Below are experts of layer 2 (counted from 0) of a mixture-of-experts language model. Rows are named router (the router's row for the expert), gate (a neuron's input weights, with its number), up (a neuron's input weights, with its number) and show model dimensions 112-223. Each number is 50 + 15 x the weight over its row's rms, rounded and kept within 0 to 99.
After each expert's rows: "comes after" lists some tokens at least twice as common just before its tokens as in all text. This comes from a sample of Wikipedia text that the model never trained on. Tokens count by the router's weight.

# expert 12
router:53 59 28 40 74 21 52 21 60 54 36 38 77 69 42 56 37 53 54 28 49 46 59 70 25 76 65 57 62 72 57 50 32 61 61 19 55 75 57 67 55 42 47 37 33 56 36 35 36 55 59 35 74 87 22 22 58 53 50 74 50 37 51 43 67 60 51 68 47 39 73 52 49 56 68 43 38 31 75 11 52 55 50 62 78 87 46 54 36 42 49 24 70 57 64 54 61 27 73 72 35 28 60 32 46 42 42 38 40 43 52 50
gate0:53 47 37 47 53 27 72 28 51 35 57 37 87 48 62 52 42 52 60 83 61 50 76 34 10 64 60 51 48 42 35 55 25 44 66 75 55 69 61 72 44 64 50 58 70 66 73 62 70 67 56 93 34 65 44 48 78 27 27 26 45 41 65 49 55 50 52 51 66 55 55 58 33 42 27 55 61 41 25 47 51 39 55 29 52 68 31 49 50 76 71 47 52 31 91 38 60 40 26 54 37 43 50 51 59 68 48 75 43 37 35 55
up0:55 64 81 41 23 54 52 83 39 53 49 23 32 39 51 88 49 65 47 50 38 47 28 94 58 38 42 35 56 49 31 38 34 64 31 66 55 45 37 51 58 59 62 67 29 69 27 50 38 49 45 29 56 65 52 50 38 36 52 61 71 48 45 51 44 21 31 45 46 36 18 34 45 57 54 21 61 67 61 55 33 92 32 47 57 24 60 41 47 36 50 34 50 63 45 62 40 14 23 58 33 49 48 37 39 58 35 45 59 69 64 38
gate1:42 68 45 62 78 54 13 51 60 47 58 40 72 51 27 43 57 43 37 32 69 37 48 55 60 57 57 48 52 55 53 49 31 60 42 34 48 42 40 68 45 48 54 11 25 50 67 48 28 19 41 36 75 48 56 29 83 80 93 48 62 32 82 37 32 46 50 53 32 45 68 36 17 37 79 45 46 55 62 32 07 56 42 36 61 46 57 66 66 24 39 57 36 41 51 53 62 46 83 60 47 40 54 47 22 61 49 36 38 50 62 71
up1:55 57 46 41 33 45 76 42 48 56 65 46 55 22 60 73 57 55 43 56 36 38 74 49 42 36 50 31 68 40 49 48 47 48 69 69 53 72 64 38 43 34 50 70 51 29 48 40 65 42 36 61 21 55 49 47 50 53 31 36 50 70 50 75 53 55 38 63 60 55 21 72 50 61 49 72 48 56 19 56 47 35 39 79 42 26 52 30 39 54 46 36 56 37 65 37 52 42 51 60 37 53 60 49 35 38 63 41 68 31 38 41
comes after: ".", ",", " that", " to", " and", " which"

# expert 2
router:56 48 36 39 62 59 52 52 35 21 39 41 63 26 61 65 45 54 35 46 67 49 67 15 32 53 44 35 65 53 56 63 42 75 59 73 66 52 55 47 43 62 50 46 53 54 31 37 51 44 40 51 58 89 32 48 51 53 66 76 35 48 35 41 37 72 36 80 30 76 54 56 40 44 48 50 61 37 37 48 55 65 41 47 62 62 74 53 65 60 45 58 72 48 67 92 52 50 77 66 58 36 73 22 67 40 53 53 61 50 36 37
gate0:40 59 58 60 50 38 60 32 72 52 67 50 55 52 36 41 34 17 45 30 77 61 45 83 35 38 73 27 53 57 54 38 42 58 33 26 75 52 57 56 46 46 31 69 42 64 42 49 49 65 94 47 68 78 56 49 57 17 50 54 16 30 51 67 43 55 70 50 58 50 61 48 18 31 54 66 59 43 44 74 54 54 52 62 44 92 55 57 66 89 55 54 55 44 50 28 63 13 43 50 47 73 42 51 50 57 25 57 44 64 40 40
up0:39 35 57 44 36 46 73 46 40 71 62 04 46 35 40 52 69 51 44 52 44 46 57 54 56 47 55 29 85 41 42 43 37 60 62 55 39 48 56 48 54 30 36 49 45 74 64 37 44 68 66 19 47 47 80 52 52 57 46 47 70 40 73 67 50 20 55 42 51 49 65 59 39 42 46 49 24 51 70 86 39 59 50 46 53 63 60 47 45 36 68 21 43 55 40 40 81 53 31 23 24 39 50 51 57 75 48 34 35 39 37 69
gate1:58 43 35 56 75 42 59 50 56 59 58 76 54 56 38 47 54 37 41 54 29 53 47 36 48 96 62 68 45 29 41 55 48 51 79 52 77 39 65 85 54 48 66 56 52 94 37 23 51 49 55 32 50 53 48 58 31 51 73 50 44 34 50 54 40 64 67 25 45 31 85 62 26 44 37 64 26 59 30 68 57 54 54 56 43 33 56 45 66 45 35 66 46 52 19 44 30 44 56 31 30 55 39 22 42 40 66 50 50 51 77 55
up1:40 59 19 53 75 34 72 55 49 67 85 72 68 54 50 23 48 25 47 54 49 29 54 54 38 34 63 52 55 35 57 50 25 49 53 47 40 13 36 64 60 64 35 52 54 46 90 45 32 55 54 43 45 36 55 56 38 37 66 21 68 42 48 42 39 49 40 41 25 36 63 37 26 34 29 59 51 59 58 79 35 50 37 69 55 34 68 63 70 42 46 45 56 60 47 52 54 25 60 25 25 63 46 38 48 46 52 47 52 41 53 74
comes after: "\n", " 1", " 3", ")", " 2", " 4"

# expert 33
router:41 68 22 30 52 33 43 33 66 37 46 62 58 48 51 53 45 30 43 47 32 25 70 42 48 52 33 54 74 42 43 80 59 70 45 38 60 52 42 48 49 46 49 45 31 58 43 21 31 49 33 65 54 92 34 34 55 65 50 71 40 49 48 36 56 57 68 50 38 38 68 86 29 46 58 58 47 38 53 30 43 66 60 51 64 51 53 49 35 35 51 36 67 56 48 57 81 51 69 55 20 44 25 51 50 41 53 40 35 47 42 55
gate0:44 66 35 45 53 59 30 69 62 60 38 48 46 34 36 46 26 66 66 71 52 65 63 43 49 69 91 43 50 53 64 61 62 50 33 65 57 54 22 60 40 41 58 59 29 44 39 69 24 51 28 45 56 43 35 24 46 51 33 77 63 29 56 16 50 50 37 75 40 52 48 51 55 54 71 41 62 62 51 40 71 80 48 78 36 74 46 88 71 30 56 52 60 46 29 52 43 40 70 41 45 53 57 48 43 65 44 62 60 62 44 57
up0:52 69 37 54 38 51 17 77 43 49 39 26 46 60 33 55 37 43 75 38 48 51 62 25 49 48 45 69 53 70 57 86 55 37 73 62 45 62 24 67 45 41 74 43 57 48 42 48 56 27 22 48 53 61 25 53 47 47 46 64 69 65 43 55 68 84 29 42 48 51 62 46 51 46 34 65 77 62 38 52 42 26 39 22 59 30 32 59 50 37 40 43 66 44 36 53 52 91 42 45 53 49 70 52 34 40 96 49 32 66 58 67
gate1:44 62 38 22 45 32 59 50 34 43 57 45 36 41 62 33 25 56 51 22 63 60 41 37 52 88 49 55 56 85 46 61 48 70 62 39 54 41 36 59 43 29 32 17 75 19 25 50 59 46 58 37 56 29 38 35 45 25 33 64 73 56 51 32 66 43 55 65 51 50 45 46 44 27 53 78 68 45 51 50 49 37 44 32 53 50 60 78 52 59 46 50 39 26 30 61 72 61 50 51 39 43 62 56 36 61 49 51 44 60 40 32
up1:54 51 72 38 13 61 67 39 37 57 47 38 28 56 65 87 38 42 57 46 43 80 54 55 68 48 60 47 22 54 53 29 52 49 44 51 31 84 67 32 65 40 43 45 36 73 41 50 29 53 23 40 32 30 62 64 34 81 53 46 55 59 64 42 64 30 56 19 52 43 36 40 41 30 52 38 51 72 38 45 53 22 75 41 76 27 39 25 15 49 41 41 34 44 51 50 21 46 41 80 83 56 58 65 55 68 20 67 61 33 47 63
comes after: " to", " in", " was", " and", " is", " were"

# expert 36
router:67 40 39 49 84 52 69 67 51 29 49 43 61 39 36 45 32 53 24 43 57 35 65 30 56 59 60 50 50 69 49 42 45 61 65 46 65 70 59 71 55 25 40 55 57 66 49 26 54 61 16 54 29 80 42 23 48 69 49 57 42 46 41 52 49 45 49 90 18 58 54 79 46 42 52 42 46 37 50 46 68 54 43 43 52 41 48 55 45 41 38 41 53 47 36 85 50 38 60 56 39 25 40 43 75 41 56 27 55 44 42 47
gate0:76 56 28 45 48 47 51 63 55 56 37 34 34 62 50 34 45 50 66 53 47 23 59 42 46 55 27 67 51 46 44 33 68 44 27 24 53 51 48 79 43 64 99 28 49 42 53 43 61 47 45 43 30 58 60 38 61 28 67 51 45 53 47 27 50 37 63 50 39 56 36 60 71 10 55 45 86 34 55 46 56 56 26 77 30 73 42 74 55 76 47 23 49 36 52 53 37 60 48 27 38 36 64 66 49 72 59 45 58 66 44 27
up0:60 52 43 26 35 60 75 59 54 37 50 70 36 46 43 58 30 28 41 33 60 40 31 39 85 41 45 61 33 59 36 44 31 30 54 47 45 46 44 57 44 71 52 38 40 31 64 31 49 54 43 33 41 44 49 52 66 47 51 48 62 75 57 44 40 28 44 59 35 61 36 43 46 57 40 04 50 45 55 53 32 34 54 53 38 48 70 83 73 52 56 40 33 77 58 13 57 64 17 58 44 34 38 20 37 45 37 71 34 44 28 35
gate1:40 59 54 51 64 48 75 51 53 72 39 67 25 37 22 53 49 56 44 36 48 41 37 61 46 38 54 45 47 24 42 79 37 55 99 68 49 43 39 59 48 50 69 25 45 61 48 42 49 27 42 71 60 52 60 24 79 56 33 32 40 66 54 57 60 45 56 69 60 60 35 62 49 37 23 51 45 64 50 41 21 35 52 32 39 40 30 32 49 75 34 66 74 52 12 56 57 71 38 50 43 85 68 72 37 71 47 67 59 51 54 56
up1:70 46 52 51 63 56 34 54 49 64 55 53 54 45 63 31 29 64 44 66 52 63 32 57 57 44 44 39 66 54 38 79 53 72 48 38 53 44 48 54 59 44 67 53 65 52 32 56 28 75 67 56 40 58 35 45 40 83 26 64 63 31 63 39 29 59 45 72 65 51 26 59 55 60 26 53 44 52 76 77 75 45 61 35 46 60 78 62 64 39 37 61 38 28 62 32 60 75 36 47 41 59 47 05 35 64 73 59 46 41 52 51
comes after: "\n", ")", "\"", " 3", " 2", " /"

# expert 10
router:64 50 43 67 45 51 45 20 39 36 53 36 56 55 49 42 42 56 24 65 28 47 45 70 52 64 77 36 40 48 52 83 45 64 54 47 54 59 60 67 63 53 06 31 26 57 20 42 38 55 77 66 24 54 56 44 30 61 37 65 63 10 64 43 85 69 51 70 48 61 60 53 60 58 51 48 59 59 77 42 60 49 60 42 76 52 51 71 48 76 54 57 49 37 48 99 69 47 59 53 44 22 59 41 54 74 63 52 45 28 37 54
gate0:85 44 51 59 53 55 51 40 38 63 41 68 44 36 49 54 62 73 28 61 50 50 27 36 51 75 66 48 44 60 50 50 44 76 37 43 72 61 61 71 61 71 59 55 52 54 76 42 74 36 46 52 89 42 60 29 45 42 36 44 37 51 52 50 47 67 35 46 20 38 56 30 52 19 74 47 38 42 17 71 60 57 38 51 57 61 42 84 46 65 44 44 63 52 33 45 36 74 54 17 55 26 59 31 56 45 58 40 72 52 45 41
up0:31 54 74 59 70 46 24 53 35 39 69 57 65 60 43 65 49 59 36 70 81 55 72 54 59 50 19 45 50 39 60 62 75 50 67 62 35 49 39 29 64 06 44 39 51 21 57 75 49 42 41 28 37 41 38 34 53 27 46 60 59 33 45 76 24 46 72 62 35 65 43 64 53 57 52 49 47 40 64 14 51 61 30 37 38 50 57 65 68 56 62 61 50 56 13 52 63 43 64 52 21 87 51 42 33 53 06 44 66 60 76 75
gate1:15 39 57 32 28 53 78 38 62 59 29 55 36 56 41 40 55 30 45 61 62 57 29 19 41 57 53 54 55 49 57 64 52 68 39 26 30 50 45 61 62 78 50 51 47 51 55 44 41 67 47 25 51 35 54 81 55 54 64 77 39 37 57 65 55 67 56 73 48 43 75 40 51 65 48 60 39 40 36 44 39 49 38 37 40 54 52 17 50 59 59 56 49 34 54 76 71 51 72 63 47 42 51 36 57 19 85 43 52 49 71 54
up1:75 37 49 21 41 59 92 40 61 59 49 66 41 31 69 51 77 78 18 59 46 34 18 28 43 38 46 19 43 29 44 63 46 63 42 56 32 45 57 28 60 60 86 53 42 49 65 57 29 61 57 59 62 28 86 75 34 35 58 64 43 40 42 38 40 41 58 74 63 51 22 57 53 55 45 47 31 27 79 52 30 53 53 59 51 77 51 36 61 82 67 52 50 60 51 78 87 38 32 37 00 44 32 53 47 68 52 11 60 39 54 40
comes after: " |", ":", " at", ";", " by", " \""

# expert 20
router:61 56 33 69 48 63 56 47 20 16 23 23 40 51 60 83 42 56 46 62 63 57 53 29 31 69 37 21 66 35 66 59 52 82 75 86 63 62 67 60 33 49 40 51 43 48 45 49 70 65 29 71 39 73 44 37 31 57 41 65 24 48 54 58 59 43 66 71 54 65 61 57 27 61 44 44 54 54 30 42 59 51 80 35 29 54 52 33 46 41 77 44 61 52 55 84 67 48 67 72 31 32 71 31 72 30 64 41 58 34 64 40
gate0:42 77 52 84 47 72 45 64 37 27 37 53 86 41 44 61 51 27 60 70 65 38 49 48 59 44 32 74 80 69 56 51 46 71 57 49 36 56 44 52 45 42 56 54 56 32 85 36 48 53 24 29 60 40 45 44 40 40 45 39 31 46 65 48 70 71 71 30 49 60 79 35 50 73 46 24 41 50 50 29 52 78 34 47 25 42 32 50 37 21 57 47 40 21 42 32 43 57 62 56 61 50 55 42 31 39 48 16 79 47 54 50
up0:53 39 51 39 34 65 67 51 46 74 57 17 19 42 50 39 54 96 48 36 47 41 49 46 63 60 63 35 49 45 46 75 71 39 47 47 58 38 54 38 36 71 78 35 55 66 31 66 47 53 77 57 53 25 93 60 60 45 36 34 65 49 32 33 31 27 54 49 41 55 28 54 38 46 71 56 71 70 51 67 24 41 43 48 54 59 59 40 51 49 73 47 57 77 28 45 46 59 24 43 29 62 23 62 56 43 81 67 62 36 25 37
gate1:29 49 41 68 48 49 47 57 53 20 39 64 32 61 44 48 35 45 55 57 29 52 53 41 27 40 45 48 67 68 53 48 23 38 60 50 42 35 25 57 30 50 34 47 61 12 48 70 55 55 68 47 43 52 69 43 20 38 45 61 34 50 57 76 53 62 48 67 60 28 39 55 61 53 33 73 46 62 10 36 69 55 45 25 34 83 56 45 40 47 79 40 43 51 56 43 63 79 48 48 47 54 31 31 50 52 86 59 50 40 56 60
up1:54 63 42 44 52 41 42 33 65 58 28 72 46 72 54 58 65 29 26 51 42 51 61 29 42 49 66 59 57 45 52 38 30 43 56 42 52 37 39 28 46 39 44 75 49 53 69 86 40 49 56 49 47 62 36 57 53 23 34 49 36 51 17 37 62 78 50 42 25 61 53 54 57 69 46 47 52 38 33 43 95 61 75 52 10 57 31 56 61 54 69 79 34 61 50 27 37 42 88 60 40 16 52 54 34 51 37 61 50 45 32 36
comes after: "\n", ")", " =", "==", " ==", "==="